python train.py --num_hidden_layers=8 --hidden_size=128 --n_experts=256 --experts_per_token=8 --d_expert=32 --d_shared_expert=0 --hidden_act="gelu" --moe_layers=[1, 2, 3, 4, 5, 6, 7] --router_score="sigmoid" --normalize_top_k=true --routed_scale=1.0 --balance_loss=0.00203 --balance_bias=false --router_noise=0.1 --init_std_router=0.00712 --lr_router=0.00229 --vocab_size=2048 --norm="layernorm" --norm_eps=1e-05 --tie_word_embeddings=false --optimizer="muon_hyperball" --learning_rate=0.00979 --beta1=0.95 --max_grad_norm=2.0 --batch_tokens=262144 --max_seq_len=256 --train_tokens=701700000 --max_steps=2677 --dataset="wikipedia_en"
Below are experts of layer 2 (counted from 0) of a mixture-of-experts language model. Rows are named up (a neuron's input weights, with its number), down (a neuron's output weights, with its number) and show model dimensions 0-127. Each number is 500 + 40 x the weight over its row's rms, rounded and kept within 0 to 999. Numbers have three digits each.
Before each expert's rows: "comes before" lists some tokens at least twice as common just after its tokens as in all text; "raises" lists some tokens whose logits its average output raises strongly, later layers aside. This comes from a sample of Wikipedia text that the model never trained on. Tokens count by the router's weight.

# expert 226
comes before: " ", "\n", " —", " M", " S", " N"
raises: "”", " between", "ople"
up5:523479474579526480423483554468478515514475537503420528434559545490505526461473439490486608547471497469479485452472539545482447498472463529475523522508523481570400483584519515528489489526461527534547520490501517503507446451441485504521449487514559501534596500509479493473518602506533499477530439529463468473498526473524448497527534482461514475515480548434463479428577537426481599474485
down5:458555503514496558509536491512451506545494548444559457500495440507476360464552513512518419478484499462581481471465462474459447433542556488437548483473557489483481485438465508443527477547540505524577503594510450539519510481491495526521535511536538532495435531465475519519479491557490525570449531498469596537493503515447495504480530568393501500457504519496479445511492543508533450471512

# expert 239
comes before: " by", " in", " to", " on", " the", " as"
raises: "ague", "outh", "ount"
up5:539514486522420519509492504509504489573461510525508571516483553466501494556483490462421516515500562450534486450516445470462539520519519487491530412456516498545431517535518531561536414481509573491569492524517385434504446575463476450562547478440489527471538527485546583453418546476483476484511434546547512540495528448533564509449502520511498496453507480487475477441490489454499551513543
down5:500489465496503492494504496486429523417504489503427490523520507463517557497437467577543499507515523497507459562518518517513510539548506502467522506512463544463488504508524455451526522549443512501469466511456458506506602388456539518392491448517559401451537523574500470510508501537473511526450489447547496442531576607519501498543457500542518517566424519528515542542487486509441422486532

# expert 62
comes before: "1", "2", "M", "A", "c", "S"
raises: "aw", "resent", "ec"
up5:518541569492469526455585519474530500598519440502510501566472413535480434534539493496472482493544539552567479423429498461490469518460582445503485543457433537475462492509413437530475522528487454430531455517528486522489515530516595573526514456497421548516500586511488511485546516511511424509441536510501550448533504516456502515478524449524493459528480529505486523467498533473509437486470
down5:528458533511512468464464517509476563422508569515488522448475580483494484529442536475498539492461473502455505585546479491534472493503463548467511498486498501566529511541530615493557442554544513572428489562502533538574502418484458470470480521504540405492421427530536534452464469515457550447471536476493506501501519462519520533566493549460509563443473427484500486508521436462509503487452

# expert 219
comes before: "0", "9", "8", "5", "4", "6"
raises: "ful", "erman", "ler"
up17:511508507431446436553484571456529515513516549510493448411583558551528493462474535521490457462562480563522522501564491547457530540520482479531509476602506585419538531476426511530498536501434553516509477508501519450374491512517496483457592558536533522492513473505539455478540467468540506499522496517555483511471497434528486511466482493476424515444438516515480526494480450504481527557469
down17:533531473503527458503499518505586495493469549526499456434424522618413527514502470517548447526502518535476495513471462541518458462538451477557539490507496473522463430539447541518552524492534482509511491495587457435468507503552557447469525552521510500459463533528514457510554509466497476453467522480498524440547463401458578459478459502422512479524538466526490485489529446556600576525500

# expert 97
comes before: " States", "ilt", "ed", "ced", "ated", "ing"
raises: "illion", "ese", "ille"
up3:484505455573503471512541484492538571433506527529443508491529518515519550461489522505479508515472546564536420532532478540464549464526512473546452465522504506491547535401491475568437499529573452564468607483539558510519507528526546492399553455561474526553432507521553507452515498509552451451437488500552450446499502498492494524487482429494504494469480487546483476513470452392476491552486
down3:484466516512451553528462503488485514462491561533538531465520562355427506563549443451531507485525511528483450555552511518482520539486499534454502529556502552504490510518435524513519458445528514518468487473456485498621462499512543459460500533479484498513616466443441507489498510525419520480555562479547482475456451489545559479504548531501499467512493540413404549501516461527484516492502